python train.py --n_layer=9 --d_model=192 --n_experts=48 --experts_per_token=2 --d_expert=160 --d_shared_expert=0 --activation="squared_relu" --moe_layers=[0, 1, 2, 3, 4, 5, 6, 7, 8] --router_score="softmax" --normalize_top_k=true --routed_scale=1.0 --balance_loss=0.0121 --balance_bias=false --router_cosine_scale=20.0 --router_bias=true --n_groups=4 --groups_per_token=1 --init_std_router=0.0183 --lr_router=0.000409 --n_head=3 --n_kv_head=3 --head_dim=64 --vocab_size=14946 --norm="rmsnorm" --norm_place="pre" --norm_eps=1e-06 --positions="rope" --rope_base=10000.0 --rope_fraction=1.0 --qk_norm=true --attn_scale=0.169 --tie_embeddings=false --parallel_block=false --extras=["capped logits"] --init="uniform" --init_std_qkv=0.054 --init_std_o=0.0 --init_std_up=0.054 --init_std_down=0.0 --optimizer="soap_variant" --lr=0.0046 --beta1=0.95 --beta2=0.99 --weight_decay=0.06 --lr_head=0.007 --warmup_steps=54 --schedule="cos" --final_lr_fraction=0.0 --batch_tokens=131072 --seq_len=1024 --doc_mask=true --train_tokens=748700000 --steps=5713 --dataset="wikipedia_en"
Below are experts of layer 3 (counted from 0) of a mixture-of-experts language model. Rows are named router (the router's row for the expert), up (a neuron's input weights, with its number) and show model dimensions 0-191. Each number is 128 + 24 x the weight over its row's rms, rounded and kept within 0 to 255.
Before each expert's rows: "gets" lists some tokens that make up at least twice as much of what it gets as of all text. This comes from a sample of Wikipedia text that the model never trained on. Tokens count by the router's weight.

# expert 37
gets: "6", "7", " two", " three", "4", "5"
router [125 175 149 143 128 114 142 112 143  96 111  90 152 143 157 130 145 122 118 117 100 152 151 118 119 115 135 176 191 132 121  85 144 119  80 129 142 119 171 145 112 128 112 115 140 122 142 116  86 113 106 144 184 149 145 138 120 145 131  84 163 129 108 123 136 138 176 123 153 106 147 145 132 114 167 151 136 128 143 112 122 119 164 193 123 135 112 169 185 161 211 111 128  82 128 157 127 142 107 122 150 158 119 137 141 105  91 132 112 139 132 132  75 128  98 116 109 163 134 115  93 112 113 120 124 130 151 118 188 122 102 119 112 119 123  95 104 150 130 107 124 176 112 128 116 135 113 138 143 124  51 142 138 110 126 160 137 134 111 158 130 133 148 123 126 139 168 171 137 150 118 139  83 158 126 115 120 142 100 120 105  99 136  99 142 146 122 121 148 148 126 134]
up1 [ 63 111  95 142 150 115 111 158 108 164 142 133 129 147 152 116 124 122 157 154 101 128 112 137 133 152 111 165  99 147 143 130 138 124  79 102 123 112  82  70 124 115 143 131 129 123 178 131 113 133 130 139 103 140 150 157 144 125 130 118 133 139 121 116  92 113 147 140 136 169 168 128 176 127 140 149 159 125 138 130 113 136 152 127 154 151 117 107 145 149 146 111 141 143 132 116 161 130 112 169 134 169 142 105  82 141 134 135  93 147 126 113 119 149  88 107 127  92 149 142 121 183 128 101 165 124 145 124 153  87 147 151  97 130 149 121 134 141 130 127 110 112 177 137 135 142 109 119  96 114 151 138  93  90  74 100 136 155 119 133 109 119 136 148 148 152 157 154 116 102 118 144 129  96 157 100 179 143 122 194 132 149 103 100  81 172 137 145  72 156  93 161]

# expert 15
gets: "1", "2", "; ", " | ", "w", "eth"
router [151 131 147 147  95 138 102 111 142 163  83 136 141 122 122 159 133 129 131 107  93 120 118 113 108 116 133 113 110 139  89 148 137 143 120 122 149 109 116 164 112 130 105 139 131 159 116 153 144  81 125 134 117 118 146 123 121 140 171 144 132 152 137 114 155 114  94 140 114 121 107 136 184 132  91 127 133 142 166 111 131 123 171 132 147 160 137 171 112 155 143 172 140 144 109 151 146 131  80 100 137 146 131 159 133 171 125 116 142 104 100 123 121 112 159 108 100 139 121 123 154 114 138 118 135 117 107 115 119 120 124 143 131  56  92 129 113 142 127 220 168 140 129 138 111 153 155 118 169  53  68 138  97 155 111 138 107 142 131 147 151 121 112 190 110 144 115 127 145 113  72 100 118 115 111 126 157 111 132 127  74 160 114 132 146 169 110 128 160 159 126 134]
up0 [107 127 142 156 140 105 135 148 135 140 153 148 107 113 120 129 110  94 120 163  91 144 178 164 123 120 150 107 101 141 181 106 118  98 151 148 120 143 146 169 147 101 131 130 148 131 175 151 162 134 148 110 134 129 188 122 108 134  91 154 170 138 177 101 197 135 122 158 114 143 142 109 138 150 129 112 190 135 151 121 137 112 162 121 148 161  97 104 111 123 133 144 105 122 145 116 133 116 155 129  95 131 128 145 130 149 122 116 177 131 140 131 112 168 122 134 134 161 169 138  95 125 107 103 117 167 120 169  98 143 173 149 142 122 135 141 148 168  93 168  94  96 114 104 129 123 160 165  96 144 169 116 137 120 137 116 166 141 116 102 143 120 110 120  89 144  94 118 128 146 154 126 153 145  84 146 148 100  96 149 135 109 133 101 149 144 134  80 109 123 155 157]

# expert 17
gets: "S", "as", " S", "T", "P", "- S"
router [137 168 134 128 113 123 161 123 130 122 118  42  91 126 140 106 132 159 141 119 154 137 143 138 115 107 111 118 135 135 116 117 111 113  97 142 101 129  99 128 131 122 102 123 102 140 127 140 116 142 115 117 110 136 117 131 123 119 147 130 139  90 105 152 179 120 115 183 100 142 119 138 142 124 174 177 152 137 144 135 135 230 159 123 126 137 136 175 156 151 165 170 153 121 149 132 191 138 149 124 142 113 125 122 103 143 145 138 137  97 139 123 147 131  96 128 124 124 137 106 103 102 125 137 118 128 176 140 115 128 131 179 113 121 106 101  95  79 134 116 146 135 121 122 141 124 127 121 192  85  66 115 144 204 114 102 117 124 144 146 122 140 142 148 127 131  89  98 132 114 120 120 146 129 122 142 106 152 133 108 125 116 119 132 120 175 173 116 149 151  85 124]
up4 [118 167 127 151 125 166 107  88 141 145 113 140 185 120 114 156 162 143 107 101 131 160 145  71  69 166 136 131 163 116  90 131 143 151 144  77 106 140 146 145 154 170 146 115 108  94 138 130 118 141 137 111 185 163 107  93  95 129 129 142 123 112 166 106 128 167 101 149 118 120  96 148 135  68 130 116 137 104 194 112 110 110 114 152 107 126 123 104 172 115 127 108 153 120 140 122 118 122 141 110 158 152 113 133 135  91 133 120 121 147 141 170 125 172 141 139 128 168 129 117 136 123 107 146 136 158 132 144 145 119 166 105 169 117 138 134 109 144 164  69 119 143 163 139 146 149 152 141 138 101 174 132  95 120 107 114 121 119 116 125  88 110 166 170 106 100 109 133 131 108 119 105 132 132 162  99 124  83  97 157 127 160 128 127 124 128 127 122 108 118 131 111]

# expert 25
gets: ".", "c", "0", "}", "ec", "ul"
router [151 122 130 119 146 128 157 165 113  73 128 136 117 119 125 115 127 149 130 140 163 117 116 127 131 151 130 192 150 108 147  67  92 145 135 195  95 102 147 145 136 124 121 127 108 122 130 131 129 146  91 117 178 118 140 152 125 215 143 131 118 155 106 153 152 111 151 138 105 129  76 131 143 111 108 117 143 159 125 107 118 137  95 165 142  87 146 111 128 148 115 174 103  62 127 146 139 130 134 163 130 130 115 120 122 114 141 134 113 137 114 156 124 164 146 108 137 120 145 107 151 103  87 130 136 131  92 127 188 119  98 162 125  99 159 120 151 131 144 133 158 136 133 111 129 131 116 138 112 137  70 149 124 129 105 125 122 140 115  94 120 126 191 129 157 135 146 127 141 112 113 102 114 132 128 142 195  99 138 130 145 153 118 119 121 176 170 122 108 171 108 142]
up5 [120 146 110 122 121 148 127 138 147 121 144 130 129 116 147 129 152 151 138 113 127 125 112 112 125 112 121  83 144 127 117 163 105 111 156 168 146 100 112 159 129 153  84 121 105 105 111 107 139 136 158 118 123 138 106 125  70  90 112 133  89 125 140 117 186 135 150 130 136 184 134 131 135  99 139 125 138 122 134 124 103 128 116 104 133 131  70 143 108 132 119 109 128 133 155  63 150 113  89  79  73 138  77 140 131 122 157 154 170 150 129 163 119  99 143 116 115 149 105 130 173 133 143  96 107 113 117 146 127 101 103 144 102 153 166 115 175 105 120 195  88  92 156 111 144 124  95 125 137 150 102 120 146 113 142 145 130 170 119 165 119 123 134 144 118 117 158 163  91 168 101 120 151 106 139 127 157  86 131 168 134 134  76 160 112 123 123 177 108 124 106 120]

# expert 18
gets: "'s", " his", "3", "25", "20", "11"
router [128 158 132 114 127 128 123  91 188  89  68  46 134 135 133 125 141 126 123 121 111 105 120 133 125 122 139 137 152 130  88 125 155 123 150 133 117 140 156 117 127 103 135 104 147 129 116 142  76 120 119 133 182 126 129 126 119 143 114 108 128 174 149 108 163 155 108 126 116 127 122 115 173 106 123 131 138 120 138 113 141 149 130 185 157  84 140 161 142 180 180  88 114 137 129 149 124 139  83 107 123 148 114 158 128 192 124 126 124 151 130 116 114 161 142 115 110 154 133 135  87 127 128 134 109 133 167 127 143 100  95 128 134 149 169 131 115 117 136 112 162 203 135 115 117 144 148 120  92  91 145 121 108 157  85 152 125 124 106 156  91 115 120 158 117 150 116  94 126  72 117 123 131 151 130 142 112 131 119 118 114 124 130 107 148  92 197 113 152 146 138 146]
up4 [114 179 136 162 137 151 109  95 129 185 127 160 156 112 114 131 160 143 108 111 160 143 146  82 100 159 110 149 160 107 122 154 144 142 107 107  95 139  97 178 164 164 110 104  92 113 113 119 111 159 128  95 158 150 115  93 112 127 105 103 134 117 171 129  70 155  93 177 126 110 100 154 177 102 121  98 135 100 165  98 127 113 109 118 132 138  95 120 151 116 108 109 164 127 149 165 131 119 136 117 123 153 137 135 124 115 120  88 132 139 161 158 128 113 138 143 141 138 127  99 131 129 100 137 115 166 104 148 127 108 167 118 175 123 124 104 110 122 122  91 116 147 148 133 151 143 173 140 128  99 136 150 145 133 122 101 101 119 123  80  99 145 158 202  87 126 102 134 139 136 114 106 115 103 166 119 131 106 118 133 152 127 138 122 101 137  99 137  71 133 132 125]

# expert 23
gets: " S", " P", " D", " C", " R", "os"
router [136 158 137 141 130 110 167 110  97  85  89  70 151 121 116 169 119 113 119 136 162 118 136 111 121 135 140 152 141 141 116 128 131 115 131 144 119 159 112 118 109 108 116 122 108 124 119 122 107 126  95 140 187 173 123 135 121 136 106  83 114  97  85 162 145  86 105 124 142 112 138 140 139 131 211 110 148 144  93 106 129 133 143 140 128  93 132 137 176 144 147 116 130 100 170 130 137 123 158 167 122  71 105 146 157 147 112 117 129 137 117 141 117 150 105 137 194 124 115 118 140 141 125 125 119 125 114 116 127 112 141 115 125 145  94 139 143  78 129 143 121 155 116 118 114 111 146 112 183 127 133 111  78 205 121  83 141 149 111 162 121 146 129 170 138 126 116 158 117 124 149 148  89 150 139 145 148 104 106 113 108  52 104 118 146 148 132 135 109 147  93 120]
up0 [145 161 141 105 154 124 123 123 147 127 149 158 133 128 163 144 108 120 152 128 109 158 138 138 117 156 157 104  78 136 139 101 133 120 141 142 165 138 122 145 160 118 124 111 154 123 126 161 173 119 134 149 127 119 140 126 118 126  84 120 176 149 117 139 177 133 118 159 123 142 182 111 147 161  84  88 159 152 125 119 137  86 122 109 135 134  87 115 130  95 118 167 116 109 173 145 157 120 151 165 105 137 167 139 185 163 143 128 192 143 161 123 131 146 144 149 128 161 145 139 133 131 102 168  78 138 152 137 108 120 121 175 153 120 156 132 112 161 108 167  73  91 139 106 113 108 148 123 140 158 158 108 111 120 135 137 138 139 103 135 144 128 109 147  86 160 115 129 137 111 154 113 176 111 103 123 111 145  91 152 142  90 124 113 176 137 136 122 153 132 182 113]

# expert 3
gets: ".", " L", "s.", ").", "\".", "es."
router [139 186 141 138  78 122 154 175 124 137 112 138 137 161 120 120 122 134 138 136 113 117 122 111 123 119 113 144  93 121 107  93  55 132 107 211  84 144 120 124 156 111 130 136 101 122 121 145 110 145  82 132 129 133 117 143 129 206 141 103  68 108 126 113 140 141 102 169 106 115 160 129 145 126 150 155 130 137 131 116 116 132 126 108  94 144 127 117 120 164 153 169 139 105 120 136 128 137 169 115 120 137 112 143 150 168 141 134 119 105 108 123 141 101 101 128 115 135 142 118 115 110  44 129 114 117  88 123 154 104  92 142 125 128 131 127 149 114 149 128 162 100 123 139 123 137 112 135 195 111 132 124 119 129 105  80 123 147 131  98 141 126 126 107 117 115  71 155 134 131 108 102 112 124 130 134 131 102 106 132  64 119 116 143 147 146 156 133 106 142  66 138]
up1 [ 93 128 120 120  99 163 134 174 123 125 130 134 114 126 109 109 114 124 127  71 132 152 136 152 143 154 136 143  95 134 127 153 158 103 110 144 129  88  91  99 184 146 112 112 115 112 168 119 104 171 116  89 104 135 109 134 148 116 131 166  98 137 155 122 139 103 139 143 100 134 152  92 153 119 101 143 139 152 141 167 108 161 171 126 166 127 107  97 142 120 152 139 103 130 108 106 167 125 163 123 131 106 160 123  94 144 136 133  89 130 131 126 101 156  96 124 158  68 170 122 135 165 118 102 155 130 153 163 156 125 150 108 122 106 128 103 183  84 181 105 123  90 146 168 143 151  88 158 138 128 101 132  82 115  82  88 135 122 145 132 133 109 148 118 169 133 158 140 130 126 108 117 137  95 136 113 151 139 114 109 121 155 121 112 123 147 129 142  72 134 136 158]

# expert 4
gets: ".", "==", "===", "or", " ==", " ==="
router [140 111 139 145  96 107 160 140 120  94  81 146 139 142 169 137 146 114 150 140  82 161 117 126 140 124 125  86 108 119  75  99 127 127 106 124 106 106 124 135 119 108 179 100 129 122 123 149 118 131 104 148 152 144 164 141  98 147 121 139  93 156  93 148 105 124 171 111 119 149 124 133 124 114  99 175  64 121 115 137 118 124 159 109 106 111 123 205 108 115 126 100 119 109 116 134 142 128 139 162 126 101 121 141 189 161 111 139 121 117 133 120 122 168  93 112 157 176 143 123 129  99 125 132 208 125 111 134 114 106 166 156 130 135 171 106  99  83 117 144 116 101 127 123 145 135 155 136 177 141 118 138 123 124 124  81 119 156 128 112  85 115 133 106 111 129 117  98 116 119 130  83 153 131  98 134 167 110 108 103 123 141 110 109 136 175 174 115 139 123 119 127]
up0 [104 145 133 142 133 101 121 155 128 130 183 134 154 119 171 137 107 148 115 141  73 142 139 165 105 138 152 127 113 119 118  56 129  83 164 163 128 130 137 161 139 127 123 139 136 128 173 149 114 150 172 132 159 149 139 126 121  98 109 179 157 132 109 169 150 152 119 134 124 149 178 133 140 134 112  94 161 134 137 113 121  72 170 131 137 121  95 101 133 132 137 100 127  93 120 119 153 108 156 141 141 170 128 160 110 143 139 134 132 124 153 157 157 125 149 120 106 156 196 104 135 132 138 143 134 140 139 140 129 133 164 151 166 114 133 140 101 159  96 198  93  73 146 118 116  97 140 107  99 148 177 129 115 112  87 130 137 135 136  99 142 136 121 132  91 108 125 139 128 108 152 107 122 166 113 141 116 103  73 158 130 129 143 109 145 110 116  98 120 115 159 148]